config.toml
n_layer = 13
rope_base = 10000.0
schedule = "wsd"
Below are experts of layer 6 (counted from 0) of a mixture-of-experts language model. Rows are named router (the router's row for the expert), up (a neuron's input weights, with its number) and show model dimensions 0-255. Each number is 128 + 32 x the weight over its row's rms, rounded and kept within 0 to 255. Numbers have three digits each.
After each expert's rows: a language model's description of what the expert responds to; "gets" lists some tokens that make up at least twice as much of what it gets as of all text. This comes from a sample of Wikipedia text that the model never trained on. Tokens count by the router's weight.

# expert 37
router:069079154127140122114176134089139116093112104093184123088095103105091128131195123131116132116139139207122197168082126156160095141139111101070143185151162097095109156129168092098062169153183087141103108100117121106106114180105139150156070125102175118136096109077149090154072163094073186138109167134162161108104104160136180149103107140084096150168108159158152149155070144188115089143138083129130104178135186100132104147146105145122090115157183100126161143152093156062152090138125152092103139113106172083159150113111118147092163117156106180128139138102184143153188160086124151147095153178129128176141152100169083130130160169158095155143078126081082096148088119184104077163095185136150161095130140166189187172182117137071118102111109131135103151134142087106169143166084130
up0:098133115255126134170159085099146170157150092130103149116126156075133078173187104101132073162115097161103119132044164151120150135155152130148145149165130133171089169155135136101079146163194122144109159156107149119141147149173165117112110159083142207146189123122147129103117092076166133144135085143120139120173126110117138151121135189108151109116134185141135131161090097156091089115136195021087158164131156121130101105160164139059136148126120124104106125196126127115087053121101110095077136071166116130138173119113188110144168142162084145146144147117150122136177192133133159093138137149102114130131099124112132147112180157152057140153096117151146121076120101147156075137129072161072111122150115154133148167100110085144136081097131170131117132106073152131046155172125064
up1:148158136125108190122174149094165113139138126102093144155121119153145111117107142134180151167155085173122089105145152158112124086125170165103125168149135123203136122128112145122141103153175108139111085135150152112136085105099150157178165231174145180132130144095159128107112109157108130102133085091111147064115111091160140175127158141110113118117176120119099157246112142110161130093217147148156119121176162222157100120114160145148111128173077086095137162147164118102077111139144160166089094071168126142119139136118126114146189107090074095112109121151118171112105062143107144088176052120183104150188168105136085209117150137118133129136136084084101140078152157148174055179143133094156080143096120136141131090109184116123063106111084107103106162116120119126105109062113139
up2:133122091134102139107128118187136148150136149083170162107046169148134115088098093143118120150112094097092150170122157070143129099072140128129171147157191163063113113163137125119179092154118079150084049134107101085159125157142139157122120074107216122101093149110082094137133165113161072124176133116079118099089108151138087147084099099074149111170162132079118088176093126111175184091181083106102099081143182117093079129139139111123156123113192139146145104101107171119178106117144105160135169148093133065114117106167116137131136128178095147094151179093067161121136121102087142153121147139166081135138145136138079128126163151121073081141118086095150113113131123068154103174166162100149155162100088142149140136098136163114035155155192102170064118146154093178056134129111105
up3:140150149120177149089103122181146099143127113147105129155145081168074138171141139094151095164078177141134131118109169163122164123124145163138124183153105112206103089142091156115072147121137112089156093107151107116091095100167168121131141130152136157149075105154167111138077171205132125082112158163063129170098135129173151100083092155175064156198108136153181130104164070108083137132090142108080143090136135153100162107128139069140149168153173150141119132211141148078105160095117124079100159054185187145114067166070075122112127150112158128143139155143131158110138133096123108139168174102096080188153116120171054165121125135100122101153135137110110166083159103077183098081134124147127142131133140189129110097172081053120107104105106111104123140157174104132081168138195136
up4:077111195193162153157144096100158146139073141145101155129078117090150143138168136216082100124114151127130159171125161044149112098071169136115166230170126113112118160161123069106103200104155135074165180114161097101125146122130214162158113119106163189103165169127192123136147071127111106124137095120113151141080196168145170069103119146130058143108207164134175120077157142180081143164116074132134142181124187133175158156078123107074144119148153076172071122115121160109167120157043150125117112113153146143124138138111096095130134156090103122138089103122180113148130128111127176087086111108181132109174086121130152132132110126155101111094146152101144111164121115116125135136111183104127129137141106179134086108152132129095126115134119137178129115159144137148106186130115161
up5:239124135152140113193091219116167111119085086190090148127075096156130103168133143135132144131170151143105060180157127102089098125116125119140158161149139148155110091122119103121123098116153159125093114123170089137176117108154115121158200082134150134110089072175150126166099125162117129125080053104105089160135128156092128179082183152113160149184107110204153103144138157150112144215117136182138084116152151106124190172114192130150147113118175107137147112132106114105122165103126154138129210155119068139068140132196097143165097125132062095150126079142123141091110078149135148092108089126152087115138121134188065106115127154146138139149183140127139150109137137180123116095065156138087146131119071093089123104126142112089135129108186102187106107083083116162126163099165127
up6:207100088176077146141165109169161159094137147123171150188086149112145112136105166131139097149099118075092108186111123096165148187074105117097146160069119155133134140108133108135047159134126157081105114147148168160083071097141091147107154108131135145109102162101112109091133120157136177082127113187093180127130102129090150110099117127151101171122143092087122133127110091078078170171137159095192139113132127131139143143081109089085097076157105131157067065120136130183116179108115098129135114105152155133129080135170094156134118149188079196125181148165126142134230093130133221131164164109132124129122189146128168119129141194162136085141179130121157137079147088087136159110091141144139140146122214145183126138153162145109109096125122096172134139114127106045166091105093142
up7:106092191160200126100091163108153145178180099073096135152101108101074009147124145149084087108063119146128123198093115186137124150080125074094116121150145145152103132163152138136126076148153145144127176084074111136067124194109113131091102090107136096130197152120099165176153146103116112128137127163149130145073162109077102133148140128150125107125090135112098095118101112143069072112154151127161117138135126173101124157136121129126088095105157029157111097126143067134147087112158095116078134110137139137090092157105146098086118143145093156085077097090133102139178106112097116131109177234050104141162170163141118094110064126137139151120141103148103164109133137128124082158135142152130104182126155126126161183092167098130142189110116129117128172075095150160091101079110157
What it handles: Pipes, dashes, colons and ==/=== section markers at line starts, plus infobox labels like Preceded, Succeeded, See, National.
gets: "|", " |", "-", ":", "==", "==="

# expert 23
router:074149140129136161084177116132149124132092154098091172114124170134093122093161145105166177093137183133123188100124158175109139144143102125093109084148142107097098162100089176152173155115157075072110128154100150147164081168134129135127143127107104073073098166116160089104087101105152097209141123099094119074163135182167171074100116145077182100098188112115176179108133165146149149150064110123145127096138097168084179098107121134149084090110086120167090138190117179132154150140200119082158132133116160120157152091092130147137158068077138070158129139168173125175123152078125119088095102106168078162195135126159082087115145145149142194073145087101177136156156090140108136173083143127158134147153101164158142120143166165144107109175163173154114127104111092148159148179094082
up0:226151117153140193122093130153113143149120155172103074151146153123144126188115059108158166123144106042162172105088118103089086128127138107132114148164075169141174156186131114144156155079173154048075124112159191157119182082115086151117122143179150106111109177146109092095167130141119113126161126157106127071148128143068114115137154119139178104109118111092150073071076118164107162161146161152118125112172122133137136101171164157196180100160081137129182109157126151166096125196168135148139072160126109120140103120132127094134129126134172148101127171149092121171119131151169096141185107160118160150146128088148128065150066141152131124091118156139152136126141104129188145103095078214149091158138110088145054185140106148105166178104142089138168107095124183133153166124151161
up1:133095108152101104166096178068167181143152160147156131126117097092132063163063160119144166073089125132130137122102134116145130058157148078179132100147159140167157143123144166119148106168065134097134098119175124133139107138126086103045110103141103153108120116066112114114110164191110167112096164119150073177124112142126108108140080073157097148089072144073146129173140099162118122128141075147109150129155159175145190143176103086143203165146141079097154125094114114096160157122117106168140106174134147125122127113070161123088174103124072115074152144086107120100107109119148090178079117084095124158159158101122081119116062145140081049181096086124107181080128112137136123186092179168107103108133157147148093138152162172132098164105079184153097117108179133141185108179163086
up2:063167150150107152090142149151083173120143175109175173132092138118097135143100144139171150199114194148089065063068130091154127088098148136136164087106139144108113072091151102128123139130095136229086114167130085115138165144129139150134153171153132100170118139133113210134123118141126129093100100113152149120127135152108160139176091125081140146159212134117067130143132126113076087099165119168064136133111124124116127138079168144139112165162145087157108102115139192187112052029106089080125164123152139155088117138096115164148116190156094121112102137126160079096128101085126120153133146107052130092097129107163186112141081166130098167080098126124133156144178118123121118165074154114139132235133138096114087106116095121101146169146113095088137137141139161115082086133180098
up3:102164088124134186154126094159181102070145054148169099124089079127107148089158176072147105141112130132127127146109171157098132079135159090133129130103151171141105088164152187125115112113094141218144130209112086148080125117134179149105231116149163114148120081117132106185097193203202108147099154165079115091122148065131175177108147144128107160147179147109092108125112086116072111103159096137125145157097160149174106123152107114087127103042138102116134127173170129165077136130163102196117082123142145103137113148128172120149135143125109131071114086136091150130160089123110065144091069133154114142133162116088134116198120126147091130168171141158085087142129138148139160154099150103153176131090127187131093102128156136156137091083083165139142121163127131181103112072127100
up4:097075059129108211204139128166092081036099139112103112110103092122108135138141166135131116204136106113120140066141111129090146161102163139085157214133108131138120103135156168130070093121138125114133107130124106172129123147164169160155178115096165122129120127147137077068145153160113101127119122137106163121116118131090126098171132159105127144114143177135126162120157109090160119105131087115166120133086150206129167156115072154155136157108084159148136127100124141130121146126130121162120168075120119136102106121194107026048115166091139184133097169098107179114161159088120103153098091177206110143104099187116146128137155121129171157136157149129155139138133155078123091071162119109144087093099138163139120123111161071140128126111125174142177132136094102115202050065108224
up5:084158119117102153098083140167071125077097131111142162113170160084151084103135113182116130143055137157156122173072210107158101104069139103116111130135155093127181031139095169123121145109134080084170073147140158132152162146123148145128065157134117117114157109069188145126083096108167161143102119124103109194083172157096165092092175179151135166124124138139140113134129085077166095152143194222125099092099113121153089147079168150080118094145130107198146111165157116141167140144079119127098129078177124107086152105110097157126053102114138127120133150026122145099138115128086111074135100077175171146144126145124123103116128090080160130131151166149129140143103152158130146149172112109151079127136082123104162114141121117128122129081157156094067085127155137119143143071147066
up6:123131076164117203090107098148166098092194076102111117091096098160154111117126160162126172136117117082095093171190147080088166160158064117132163108155173117113146166106154153071145099139143106162153062213175123148108202115138089211133147088164076081128111176154114119133137151147130139148109088121164132133075108125083084157104096138144092157120116119114094092149151120070164101115113147142107092173108135090120101136106121147148081143153079129084089135139120130113151146110195146170085083124058137154158118151106080065132096112097168160036134126142105151070141101127150162104132142111121127162118140112103106187130108133149151104137167146075124197133149152144140153140143112086081194128188137134090123085156131107162108112180162090133083149087118159173170135126123196
up7:157138181104106158094161117149100122181071167170136126129120118131138124085088062131179153081137183100149124111160168109146077065132126100115142100081096099145148183084121121164055156123177112160158126087073128168172174110181105120150133127108102127096153188136109104137166186082066182111163109169145121126097175119150084085134122058176144121124136159130132125159107143087143130134171165133118104150094136123150102142134186194142120122152136137131117130104116106177127142111078118141169176126159102132151149129137147125176193090116103178174132165096179106129147164117163112146172103123047091112071077110136142129165131169104130150117126107138143090051138146082146065099133092103120150104142105133137177187152077117139177074060133079147121137137169126085046172068117127
What it handles: Numeric tokens, mostly years and table figures after pipes, dashes or parentheses, such as 1993 in (1993–1994), 5.86, 68.
gets: " ", " 1", " 2", " 3", "1", " 0"

# expert 42
router:134154123077175153107124159111109130154085155195119161123139117141114125157088169098130146124153167115130075105180097127139154135130091159092130082100106185172135153140119147086099146179091182152090108069144129179145096093118129117107123139161123126128110188147192095102161131172098159086110120130182118137139075138142116135133128068088119096172118103137179094079120135171167106139108180143094112150171110116116163143088116110170088166165129148057122128114135146080128105067084144105110186113155083209141128114102156056099142112183124129150116176125134081145114168196092153091121092205086158152104129108116107088145140145152147094161081104110080092072102191088189173138131131135157175112144150091135158075108109084151120089172140119109136079130163113074085064069185157
up0:111086166093078205117117118134135123125136148089162103175131090092136138118133108120141141173130161081161173130140186094177185141114062136093188164076153120114140082091114094117066170134098131094145101138077093097149130129121158108093153149126108171158150125094149110181102160155106139141117129144197159171145114133162127178099126121127098085136141117148138106074097153109123052100182151148129076124108167111148118170069121118064107125158124102096110070117155175116121133127134138130169129155189108108110132158167106143073094115191154148067169112093128098077089113111128109142134129078158216095150127144199158170129058072099167161098157099149109090122132162156161080136128105092051135069104166190134132123163109108107093077132126107153159162079124113092109139209118137
up1:130154074141098132168072172169094162136131131207148103113089131132093144114111180135077120160138083193090140186152097106112098129146149176154157097094093156121102085115072173126080082117127146148115133113176060205135105148139138129147130133129101154142140123169186118182134137084159122108111159141147154089079131139143118093101172100147184150146093089163215151055128133087162118097128124075168154112073111149136129115108114068138122112145144090140088118124186130127067173101078101181057161158177097144115101136146119161114114140126096121116025108078120154096122149180111163116096144151158145161133180113068122152100151122104153130159144151128141113156095128153138118091132144102114062162153115185139119106134182085162127100106163088047151060135115109129135111072083145
up2:138108125128125121093139102154171114112102128143106127127161181182149192158106145167149153138095143118147087133136130131085107118152110161160108191139118176132137154168161055146146202102108117133120157121078127141144133113135185120101076195091144126160128162211159117151155092129128101107095162102099128107174099098117124073099089126106194123128099140096100162124157112166121118172080186159089136104163177199220100164096120172123143120079067156102108136184090149112103120097149099118091076085122151118104132132104085077098145149128115084107090154170165058067132153112104124093120150205083138194144161148156126075175111137159080098161106138163122174089087135094141094115111129100096151062102089144115125086095122135121143081126136169099093123129080117089143074055106097
up3:131129118099165098212143106190179175182120193133128108105124169135114168155100092176158132091151120152102146128117122137148100129081112151141180072125116113178113077087080159127090096138113121136152151106104109115135171140159165187135122147128160098165132130194134071140101120105080156164132150128073124138116160181111117138169124103092149153116175147108117096120108057136126149103095131148109139129203148169115176130125109102129140133091061110064125080115146155174123097148151105103135173087209040102157182142094121078132126091142148122126099124079139109141136072140123073072159093146101129168134148145170108116121131166161139129123134219133151098143126155105124167165145159130109172093166098114126062167188110080172198087128064203120105141095143152128074132091150172
up4:086157186086145104154083170108136120108178121153093147111085068129139135133165126158159074201128243073063130138098155092122144144177134117139130095107100116120131111207155129123107114089121188177161137181100128088112086064156120180104120127188106058129182144085080145143167142188131118165138075149138162152147146089145123120130149170107144132134115141193102131164102164125149135079123121105093107143123137081128095096155148128118103110116149051122136132133092198087109117157106104170127107116094165142120143149056111146194144119163117119162169132117126144098141095057110136081119113131157153148128123171122125130157108104171147152155104149106101074098142117146103117124125152195104106145063191169127157121137159128098108072097110107073079166127199096163177126097181124
up5:102175122165091127117105057145142134097087177181128182106147054119152150166129080121090204124117135094143140092172063159116101157136102159125139065088171181110094164142152114134177139098163125140177122153091126141154089076154120136160103147109187193166157134162119095137120066162126064123129125153095125129101109143099138093137068097085130152091128111139177070162136098111107150139143153131139074086190069123135122138148122099193154131098116072087116149124167163148160137148144133138131130155164127071129169102138098066150137103117105161133124195135090141137133101144134152108139110144115126071174193086084165148118121085098165100086217101145169139123125178154139104116052111158112130149087107130117108102073100152105131070139127066096181117086099046122168131122151128
up6:124106133162145106095079182099119102185156174136141122093107129136104120207112071089139128154100118124120164146120129159144136109094105118132116183089135095129119061190105128146150099153107168116120157122164053087157163120193194096095127145137128148076098031136157125201084148123144092140071084158169155123120104114096092095145152156132136119139142186187076121199107165167141156105149127177110163189103125188146145192182107055099135112156125101137140088123135092079140143122158130183133145160096113117169150118043145127133139125126121132158103134123077169186117142164104127155080118183118071159129151081109124085099173122159176117124114131121098096146103120122133101142110121124216122137078131124086124117119145162141169135077152142111138101080125140163128150162149230
up7:154123066117061137169125129134142180128134143128184117136185100148148163169096093135134143184092176176129112120123120092121135104077120076067175112124114120134061122112171189111151118120116094108194117165066113114095126144121120175111091191134132133132138193057068124150107169134131174144136163095107093072088124102102180202105119141128155132111125145088180083117166122032131086149123148097116125129165119152159128067127179103085115134108102045135128105125119144136161100125151094132160148178164173137107130084068130195130104103090081124148113154071099126154162164142142099094160091091104172112051085109104078112133111117137128142133123109060165088108127152134099141140084090082087124176052126130121151182112134088154168112124081163150150154139118099133118146090129164
What it handles: Relative pronouns, conjunctions and prepositions linking clauses, such as that, which, who, of, with, and, and commas after introductory phrases.
gets: " of", " to", " that", " with", " by", " which"

# expert 26
router:113161112098155111172170165104117122155097168145163128098127140112089083098150156086158157085164098174159159097160102175159172183162142167096082118147111095148105173093146107144084107088134145082116164112166160082121084172092097095185125103097138070086096118117140084124142147082086155149180166082160095099162159177162164153146093072122114108072093095150143154091166154163165165173084091165132092130153091089098159159112094123160088100160113159116158175147086172106169093135153082073145076171086081108086169101102157160116164132095164086161163162113157101181084157090162110102083086111151144161130135122094090090138142121113147160072087144102153167174126107158130138157091178098164164113174100118159153118167097169152156109175108148131147146089092127167157106156078093
up0:137143168096088175138092045162107088129106064096127158148164163122146202142090098166106116154100135083152130147148124077097155120129103123155148126160054143117085100170140088132153133163142116056160112157162090157162132088141162135130067103156106141112182131116116102103114120155178091130120161120098106179102143107115154141113130115142181148176137142154124168160085147117156171146169149091146120083173124139123087127133132131091125097108148113160118137120202068076142146166097170146092207127082165126172149164145117142124080158159172112062085122164153160100134138099118137106098140218163103156156131174113198120110186141120053160096055149150060074081135132132081113102147118086146149171103152146119064179079187135134122114136135151112128167151123090115191137137153098
up1:130096138142107159162081130155161130131107123153130122118150188187164124114122143146144118127129134122145172108124181096118148118168140204161158125178135105115158083134119148096201148127145180168135088158098170197124217089072090132091174196139086132071189158166147145101129091119098063105065101099112154109085140151147081070135107119109146035108150170136117137137109154140151099154100212142149120112101095161156133091121151112134114191122167151109161134134117137108071139145131203122157178095168150126177137126183142126115142114122060142182067131107132110171123147123134119105124082173123115114159129138146127080067108080151110127167115125137111104110150171094235134082097099105140131141135128086096147131177161169100079150102164047108130127104085117123118099163114150
up2:156123165162142121090153162166130111049111108059127033146125176167133126150144096181129083106145108114095144185073085162103119116173176133107058100121114135107183121155115092114105137119125162130125133127074155155124118142148143097106061112143170104101169165147113184128103128150114098150069070119154134093129095124039077078137127127122123105108148133158141081119127128126067081143137188167084135082179154142169055175135129073090100155182146085148125111099118094153141139158119124194145090158166087166097194177144173125132106168106143122074144087144072218124144133140128141125153176141206174096127079123136122143125124155144177187136155114101153084090126131104112119145158137140142128139143098119039124135166144154146107108108136146102108142169128139098087098155119171
up3:098107083137129125111096066113159076108148139165091127149179118094128206119138166126117064100127127180177121139138104133078077073107116119149065142109113161093176160130093117137077176123105075140147057137100111112131115104117162192076125189144165127102112101071126188132145163160180152162152130182151152138112078166160098112139100118129189096119130113058093189194094096147126139113177140105125146104158121147137141155075109116156120099126158189087100096103123107133112130093094122100138083136160138142150081106185103084065125193130140114128082167170139137103127099164124146209153129110104138124125088113155094097121155112109091047162149048130145095151134113066122104169104148137100164097098123138118146081096066140146136120112151127207093137139104086157079130177139098
up4:128186099182121155070118098179114107176088136188100130116147138126160152179075139110126103150112117095144143133097092097095133176110136089122163107172173128103125135151154134111087113095090145127124133149086143108107131076204109104103125173130152126079169118085111137117058105140109158112128123148155114135152106102118151115090139086125140098161105117091145126092069163103121112079109131089120112094144127176167191141167129114144081160134160076148141140115121113172114166084140115124118119134190128145152147106117110137146120151108159189146081108084145058186116154135112092093131176168100128074103103167139156175066127132197097138136165214099151125116143150187139095127181168112096089134133137146081090181133176160039128190139096106239117065091125121200065118162148124
up5:097115131130119111149142123142155084197100097068156154113097167109071088204127121169147118111135112132128153138093111104127098146226076134094140167124122134144117175137060073084126134164099098115111112156123129155105098154100177151087149140149127104170196087126148145120119073120171086131156098115106194088130119097138118140098166100162164115126109136170151171136091104164091073135133177120160147151148143164113107150108095087128147147124127160130136122142153106100068180169130089114097148183135229130119104102131117180066077097151156103174165104140145161135186184175086165145135093109124132088116114114115102162130156166146059124133067141143119130114111181156159176090199187160119152109057155046065091168145110131110116169127100069112174109144133112106125133171157126
up6:181129089166085153106049124149130124156114146074117109151073112129096062166133106115156059166119159153121100174067206149080119177132111165113105187127148127133135177135083147102096126090100128090071086107136042114116162124111147120120096151131160135084133065092087131127167100134193076116099110174133078059165134159128157092128082090122181137125135150111151087117140124104085152132123202115127121167124144181120095133114163160094157123123160122162083155142138178160171106155086095157135124141105127132155153111123108074145133166149134144129133125140089089121070142110153120166141111143080131102105039140125141119103095098139190110100156088135150111046059089121160131109098179098185130132090118092089210169143141103104117182151106122163096096101099112088181105128117124
up7:150133098139147109147071140181165156134167128149110075161128114126124185165130144057128177140076193139132128140179157089170128155133145141116126104082123116151145159139146058082124087171062085148146095114151153202087119209155122117127126124132176152157135068180131136130086150151143148093170160130080162095172106125099110163104113144126105139132106156174177110130133147135100098094184150096108123150157179152131094155157162083061141125150157132140122124104195119120071121143149149149099130106146122133082145128115176061089073097130154139075133159151152108103169129182150207143131117161102139149187171050093119166061142049136102121102152104150133107120144133157149154126136074139136145117101132136078172111125140073109093127043205159200106085080117150123115148120148125
What it handles: Two-digit numbers and blank cells in pipe- or semicolon-separated stat tables, plus "by" in "voiced by" cast lists.
gets: " |", " ", " 0", " —", " (", " 13"

# expert 34
router:133134094178102101172137076092148180108099163126138187108135098099131100163176070105115168104147088140184152120140075153133065182142082111076113158110121156162121106117132142101176116084167170091120198121155173102095129129088112138138119135101086152152119129086073118080162166095131096198146147110135166096178182170146145157126144106058149110106115064159103168070107174184136188127159112175126100129200065107125141104186100094149163113144074158098137180142104159102157117174112111085158100191108086113084152127130128124135166189117082095150122072152143163173087090106175104080123113089165147168089157132084134116117142110145167151114104109076137085163097081105122157087137155120144145188113085085146095095118113131092133102114145150138131098090121108151158107177143093
up0:128124136128090135138162133101127100140204142127152180081163167141102176071140141190163169137151150046114190143162159123139118120092156052094090125108134149140162116138112100165103092153089098114129141066139078138187124131145152168079109150141179112158078111102097133136058122139210099139085158111089128079153148077096184142099113111155158145119148102121132152153078128135094074074107117150143062092130131133162076153114121141100174078131127105150109110131171113206150141110118134089077175130145065050155135146119141091158111097060152153079124125148112100127195114095108109143120125103151163119108093147150151063146191094118140168173138160176092123159112165126153099119161150096128088149155071202128108138103116177092152136108163155130145125081134093182084102114170111
up1:125079093124169114174099148121177134133108098132126156125130100182106149150114124061142211118104127176128106154168156071092117187092079110125119120137130114146126103139122137123139102079099122123110088175158091173192152101124166084144142111160138174080127111116103151143149174149119138167116090171100125196134110100167115142121113083101119128103133149110092193209085137134089095058125214124176141139122183101154112166102119148190140176108143119146104099122144178142092163127081133143172177107106107201124110129101098099141116103094110110146190144135125102075124100148120162104129052159115106065154141123116145188151152181175039113110123072138166096117079117111128122132165159088146120120137085110125165133145153151051156110179099156041088118164194144158138144118128162
up2:162204066162139095167134107149102105198098094111137068180087139151127194135173126103112135069138098149172158202155106133098105126102080141112114149115145116145148161134148147111174102135084162073178072140186101137062150168175097098101145089208165130116053127142149139135126120148170160115115168189110144132117165123110087169084187162181119134120110134124079077142112146120107144114129090121139115094111133091087179081107109156120127139064116123113147105073148131149141149144107127113134126160179161072167059153130135124176093116129170169153102159112158110138096178161109101143129129142073124091118171160108168114142101117133121197119094171115133134107164139152137132109119102215100145151171123123178092077117120139128123181188107130035151084113140192104120138094162134
up3:131134097174098134152108138155118084104149131072068178107172199189123166204160117121166141110154161138094133119118080108097119055115196135106105088092139145117170143120154168189113124105200153120073145140123150110120113107129125165041133128130133141158180109126081173095113088102118101101131110140142143161129137110072125166110171157130103100083180138126082103160134154114163093090137088104121104116096133165139095091121134117131118161127043100120131155112178070094131094179137161144125157178137141060148143103091162139119163119119127116144132106150135113125172078158131185083111106132125114077043128136058110093090116148116129071112148080108065086157124113173104103092127092090112192177118190106077121159127178095115070195139114084159147114099165097112106144107120173
up4:098099115160120135123119121144127168118110145134134114112113053108132135123137064134096067148108126115131111104090158158144135124105101175079172174138105169106092148148138088151161117186144127122131119112078154122026121045146102128122114117114108118096176111100089175125100128179178113094088143115142128134120057139127112114124064157109163103127131145137128145154187145121133164119202109140122131142182053209128123121074083157100184127134085120137166130134146112183123162112100171094126173153159094100136143123090121095060187174101103121191112156108090115151156107130093069130183078074085091064126063136100133160152211121109162125118129060146142130166143163157135145169092128140118121132081135083143137074128131135144133180107121224202140111117087090097141108158152111
up5:168142139118077157160152065110156100105082146163142089140122119131197097138117097146121138148076151106179129117109171039100103113132114119114164144157078133081094124142132120092104100102144139138059105103133155073107163134109077160161112138128097125142084141079146114119152111136203110100144087137154114215103114161142148101176155118125167155117128121110152136143154201184179116143093082103165101104149121183166118151140112118137115107157125107119018152108130142160146171083128171132118128086175100159141161132103104067154151117100101136112063167112171114122108149044143154144122159028087167109114045131146172082121063164152114104126157120118144071083152116075144151153070155132171106136141136115102155132140138185127113130173097109184130151115178117086089130086108169
up6:089126196135098181101102141137175220057164148083122125126164111137158114135124132155074131145121073084145162144098144146158118114108138105137215136173174117147146178125178119113124148140187073136085154165176155158137153118111101098063085128120154176172152170128102142133153121156153198181092121171204145132136139129093114122118135163081158097242160131167147199169139145103113105085186167099159124112117140132162113153106113135181115159125121160157175103120139133141107085135177168181118101144152109167096106172141133105099123094104145117142063121148174164175148172111120102133108087044167090143084144157129155097117160133101074136097192107109173096145143122138115178124130066112108126148072152148151103125162143135159137114127084118110184101121119125067126130122093138
up7:159136162116124091142134172145168118194059118149110072146072054133122136159107122170109041078156119128143139139119161117108141147101089142135127187154099215125100122100111182113152133144088155145165135127149104114135110156195108155121133105090134137094176151127104151142159108097119160090096049116128146119078150122172086145181183072114154162169116113125099158183116135121123109131137102123132191123110135096122119118134124130153074154122098111097129205065128125098143192112131117129174181129125157112134123157118108137115127165113105200111120045171096139133163251135116135069131063125080070170141093125131126135127110113156157098083134151117118120111160143069131116176147158140176155110111132135095128160140155143196154089137064124028124173120090123117145114075116120
What it handles: Pipes and semicolons closing cells or list items in tables and schedules, e.g. "Worcester, MA;", "3:03 |", "1893;".
gets: " |", ";", ");", " (", " –", " -"

# expert 29
router:102192100149143125149192158095084122149096140149108144091127147102119091112140155093153143108139117182164169108117101141133133181177147142099092151118094138115115176110178100147122089072149156093084155139174142082129094118098102082151139093127172060092093145122163092131132114086088161158136121096166105094184185163174163163122108111133137111086080136140143160089173174183173160192113088154172163137167107085129131147113103152156081077143162181092108099128112144079162075136112040091132080182069155095132147090087171171128166171152117118174137162129168109172061184104120125125084106092144170157126131154111100105175135148109161175086129158130183163190091107110110134123133169101145132131177116109153146088145115165141184081188148154100137163080142161145142138152091085
up0:102133138152154110136104083117089165170113134121083113136132055182100125159169139128102125156133128161129148062123145115093122128170174178120152111156149158145163132092103109144116123069148146135093122110097140104136106150129106112147158133134119145159131117115132135132128111089132117075134147112130131181139134106052135106127170142117153139012129178057132081111122088192067125143144117168142137141154155165142054121139138134160128154185091096100150083183155073097134152142138079128132104066135125144158094121126086085088178158124154143146122090162141122198119172170057115131131139166070142156173171078176119169107133068128123116116111120129098201124082173151173116192120123168116149147061142111122081114129214142149056159148103106132111068147133146083104125121246124
up1:137115116162121118124146106152123127121151130075132194092103071103151065127160100146109095149120134133121098146074128107112135157114171057136102185111140108128158107107084182124092122120199160146093111190141158126138176177124144090137095138120129164095111141127129125129073075102166075146146040148150200106104176154159154071089127151111142115101165171144119163167128146139121185100145122098089142089168117216156071157114123114121107100169181117099079081151206077114140188176117121096163143080185177065136096143146096155132137163177104090156046133120108087117089137116098120133163165150095084158144119154132129200079145152124096139164123068092161093120055120138118118157165152133108131120148191139134097080151138085072139129152095075118117149159119101128120155105128145
up2:114130092114135121133135106207070151118126101134150125097087143124118144148137134155141106095132078089114119120127150061115130125195152106148162130190098109092161107104119095116167166112139151144129151149149198088149128164113117094113144227145115143132162154171191055125131062037167087082188079107096139137119137141123127148145150100096124148154095206133124081134128111102107140116129223144121131142118093168135138133148192127168125207159250124132078094126175074157109168114139088161135129144129132167072142139146132078125165159139169165062133125145164106125135070144103113129148102149105105146119131148126134107126147199107129120086179085151092134070102099125119142119088095103066133202088189101111076144138156128107125108105128150106164122120080130122099133093098114
up3:098109138112137115195131166095118172098108133105142112151159138170069156155131115091130104133061145170119163151142124122160132127098178078214145159122157137126135128152108162120095077132137117159089120096169102139195145090153129131110131123174140165145138175096154189172113131069146192183114169144151116083126155070088122114121158093148168156142131150084127147132148137139094145147122223106189107146097123127089117138112125125145186105118171147169106114054179096102116134110098125098178170149112121135166119139114128116132126160117076166168063095129170168145176141167088144116188159093114074121157206132073139143107116066144050137087129146153112110100116102117138051125151132090119129102099126101102095133113155090133051078200054116144152084152152086065133166154125146
up4:098098196161115113215161092081110118133144162146103195148181166134134137186137102197148129157156113097055136156066121107120124120086133209120080127136086126123142134183142095170176094108131115145078085144169050147137150126130168148128096158140172153109153134098055132100107161113137118051111059139099089125092080081109104120126159120113143140076128117115164100159141138095136135130143191123171108153125097127133153133110093197088157091102164099061074140109171093134124102089091175130112077130131124139154179158155075165123122095140155175166076146104123107107120131154097142129146121151124115146118099178123105175144139112118213108110199093123171130153154134087162098116158178093186104097125140129154128154135153157098137132173123175150046161171114100082098140125132142
up5:135147161168154160128062131106128103087145102191129125156101128135102172114125154122118109160231158130113159122129077072105102146119123097106172129149151148113164113110147122133156136171161104217139160155057130150115151080131148156125124131078110141110153109145129123140126141155196130122112088119118139147109205154187104024123121135124141109098150104133130078069130133122091098078123062121103175164127068128090146146118127119127142154103138125152136036119160122104122101103125181138145164124142144133136153160159104205153102105086111071094151145146153117101171198102120125177135082176129105127156146185172114115165101094102134106150124165145104080118151116083170128068137086168085134167129178119128079154176211132096137102159160100128144141101125163059053179060145119
up6:104130177131099140057077135127159075163096111102076107100114129136123139187114097118140123110147117119110101151115165165091141180115154123146135140148099161104128172128137100115146182129083107126142118086182103110124129191184129107139101161115128109079150087050140161187165112098121134096096103128070132143142133132149148150140106180112198135167145082104123118102114112150125188110163222133085151130195072177079086131134213176108124146038177132130106115159090066135144091140111108102151169146133122134101147185109116096136136110095129116093121110094160116067101145186176101136155088105073083096144125156083186139124143155089117155098132082126137167129141080148124149083172159111139152191112164126180092124124145092117129085130139159046130190100115116122057193104120115
up7:073124143123130126140086132199103139167116161119166082105119157092114181184081125096106136105135127152116119115067152155150107134167113108101082111171121074127214149130086137115130142134100136173147085149161131200124077124170154137095114129194086157133096207201101138148180149113124165144137157109148140077086124123144110108100173128115143130150113145086096112161151157168163115075113158150142138103093121151069069107092161140138136170058133122092123108114155079154083139119132088142123192092082144179168109126144111159174100171193097135113038165112106130092114139137093127134115101155094106103067113141119142090138106178074143139107124102105141123084146164089131103109139133134112106176148115151108042085176148114087132170198129128047147071145165086159089156161134171
What it handles: Closing parentheses after years or ages, and adverbs or quantifiers like more, also, not, only, other, later.
gets: ")", "\"", "ly", " more", " not", " only"